python train.py --num_hidden_layers=8 --experts_per_token=4 --lr_router=0.000581 --num_attention_heads=3 --norm_eps=1e-05 --rope_fraction=1.0 --attn_scale=0.0884 --init_std_up=0.022 --optimizer="muon_variant" --warmup_steps=50 --max_seq_len=1024 --train_tokens=270200000
Below are experts of layer 4 (counted from 0) of a mixture-of-experts language model. Rows are named router (the router's row for the expert), gate (a neuron's input weights, with its number), up (a neuron's input weights, with its number) and show model dimensions 0-127. Each number is 500 + 50 x the weight over its row's rms, rounded and kept within 0 to 999. Numbers have three digits each.
After each expert's rows: "comes after" lists some tokens at least twice as common just before its tokens as in all text. This comes from a sample of Wikipedia text that the model never trained on. Tokens count by the router's weight.

# expert 54
router:560567464468517479525570560526447484503561526436501413474478561462502559465519400448500549503539608447524422489507457490510513467508527538503552421495447564503533530557428527518467421435459552525448539605520446462406479558456457580467636453541551532572584519464497521491514515475521496521570471558495522507522422505536522460499565546518536506487510500577553490450582449406489427484550
gate0:520560563440588450641461518525514564543509538454557510590553553532542440511493431484492502553447418397546496479430497446535493494460495471442515453495445562498532508501589480603465614422494555513450519481491422459504447544509468512507502479513428517431537469595522615449497433514412490536548447539474577531445536516555432534540529473503537573498443496470474520529513469476456468480457
up0:486493515482536470511556576451472578419503473438443493570521584504625395526530372366494540470501475495499528455490500492527563549478513438540457482436510565575503512466539452492446521436490566488566561474606503455446458452535458560426624459588464465467567500605574530551495508539501372564509454571434441475514530444563471496460522548487523518501488568475486506404438554548430436443568
comes after: ". ", ", ", "that ", "\n\n", "However", "as "

# expert 8
router:592452464449479451529420502500469556531475510550428528447452529388489458481476516576513489532496470492463542479479479531583484487421524505579574479538522593509484499469456537501396571449575434574426471487466538486432505552429473412507542525591544562578432561526562448468407529578455532521479490603386478569556427518390519589522543467584492479586439547526545485520483504479533515500472
gate0:489459469401534482495463526507523532471509643483571497471531445607484400564400531483530457432507521528438490603561512514498449484435554501598544490455576529307475496459498494478457513476451531599506512435539477519516560495501479558539483480440474641546602522444458473554514522507536523502414383588508516436495408562533477525533555530469515498430503570489441506577556512433410480464531
up0:469576466520450417528451553514499549565482444460533478489391442547486443561499531533486566403455523473464454495499580476461509422430478643528439516435536470506527554508490438499578427511537502581575473443509556448535486509538483522511472479442416468467525472457536513576539600409481533461470414471510487494510459577485479486445490560432487570484470561559559503496513603573464490498476
comes after: "the ", "of ", "\n\n", "by ", "United ", "List "

# expert 6
router:539492422454616407521525449586514555546474526583492516484511540602444530583444544420559449572508559474517537486625493474536497511526497569480561449537442519528481535515564506576523456473452455496551538498452498500473474498646585423493489538395429551556466532609539553555444442423508515464525536528490427448522484495587498521458438509494459458490558533527450469475607512518485466416518
gate0:447508422458601448478453492562455525533437561518544574447504500482444504559421469462532432445462491434515567402492471515538492450457520473501489443515505595514521474456571462515530493457550552454531487475629563559488543401480558448555563471514509598511453500492502409482510535476445450563502481567497424525462487548493492471399540493515486457539507437512444419499530457454521492474500
up0:487461395467593464524518535562497515570478607558505578441536544501503477474403503422566478507391491516528560496501482499546464479497526504533553470519495547477474483436562480513516434467551543455535450461635498510509493474529530446579598565465466530569487499501504419517491467489436443592478495503514393427451488455529486447484471513541504446504537485499482448519553518442520517427519
comes after: ", ", "and ", "well ", ") ", "but ", "or "

# expert 1
router:502470521497585480533568397454511582525442373481515389438502562423435469463477487554485551519439455454516624583462598580540460447464406502502531553507548542528495481469472542562462460556499471512546451546466537527476483524489496485583535504571410419581521517557544369494387525487434576497546482574447399530554527503454527510437475523578395512535503537503447505469575600568492517523511
gate0:594540492530472631464521431422445480483378487488509438487463471462433496459589556584455534510514481460618527537397414486469519502507495490539426448462445497524548469547494546467545564484459557524540497523516496560510455522584498555452526509424470461540443542596496463485452508557448540509547509475455495471453513450559561476596419541475485461480558500484456493456469524568480494467523
up0:594432480515542515522543456486473414476450549510536432520569476558432481519502526503476412533578494506457613470578555426472424488507405431457444516468507475404553522485509469451467441485560508556415506441531496453525519544515424433480408476563494576541537466420487457456411473539536437474483501476503560608433502613465449435533440517556512524543421470563483484595457514599555498474508
comes after: "with ", "of ", "'", "in ", "for ", "a "

# expert 2
router:550444547444495494388564515437463532571561505606472432427487417518512541477498499462477498527491507501464499471545516487519526435539437511560561470536515598528449499521471470524500432490450509532498537462463456514498583469527481504547549496522514490517441541454504486486438534498504561560497496538545485523511529480503454475586468602474480495532534554542485549406536399593456472528509
gate0:475559441463533559565514466489464589475542492466537510409603487594459530498517466526553479507441500494540538509466495515571512553500533433490383630476494579450463481638587509494446472416483559435465496451532463542419494471451451591430536405589427588544506628559472510474494505415502538509551449613459499498574570433505447548503543497497467485526515533478474520451414575506531506459482
up0:483441537514460491391532550540433429479466514530420489573420503461532439423478513535515609500608457551414530497467498480489500498488442536477558401457481456608477540376473535498543469560507465618541503452500558439529577485540583472517518558457553420392504420448545527516528502576432453532446512516601527481431432584498616464488542444520462519498407464609503457546528508577511533478508
comes after: "|", ".", ")", "==", "===", "="

# expert 13
router:573499596508508495565436453480527536499594489473536517434509444402489527548383427587430533489465485452537540464586470534572562517416538522557505534518523524475513533510556525494506454560444461497410434499496524526583584469559467496556578457396471492505496470521489486447447519479489580559448537558469452542506576496508579538422510539538448432561562535494460589521567502494516491568475
gate0:538617492544627497470528464433470538489510400463489491558589502565517479476605517532541501433454509576418577467530610512399552477501520396554403539530410510514498578510456536492497482393545466542516480439566505466496541529518525582524482475332498375495446523489453555489566529551524461482573453503566392484437448509446465581477537494463508472414618562457576449441416507440479509474514
up0:539537499537519506482505448423499461468481479463505452513570488558483471496561480487526567456558562545526525486385523460407449513525509459565523539536494460531497539458369562522440478428571538485503481487487470583462516456475524498434548398497447426494417592516480477423470401552481470496561479467547530490502499462369529496490434506597431524413561550400568476509496563455553502504542
comes after: "the ", "of ", "a ", "for ", "-", ". "

# expert 3
router:558468479475495384506477463507500559481480506547424433491514546434454412555441513547532574443555431465513470474437423475549505491576436574562611572505576619502480497550441509517455473576481514587544494520493447539473537589477559527583480544499577547576633597609473481497435508453488596559579507554505506521515517527500557458489486477613471558586502501564506484500500550567576510476452
gate0:523434483464544516588585471504567473473510385480568439581443448494531476574505422537488441456592513489490465447446529499441533485484475481510515532542558528522524497552496450461475483442610537525441482562550622439455520384470529470581527466531456561436500403483517450416548467475433543482531484542575498490538451525491462471478546541524461472522472493510448504564554545449525496530430
up0:505502469534486447430507541532493423453498496382431436501509493525517457522495445492441450545492465562451427524414518460483561462429457517545499519523507480589551497495555478526565438485541522480456500494550470494450511487483502520484496631460492540459474431543519459418530467467523511443544507467586487547577436560601571477500540595586432509485491434511460588523557461566537458557524
comes after: "of ", "in ", ". ", "\n", "to ", "for "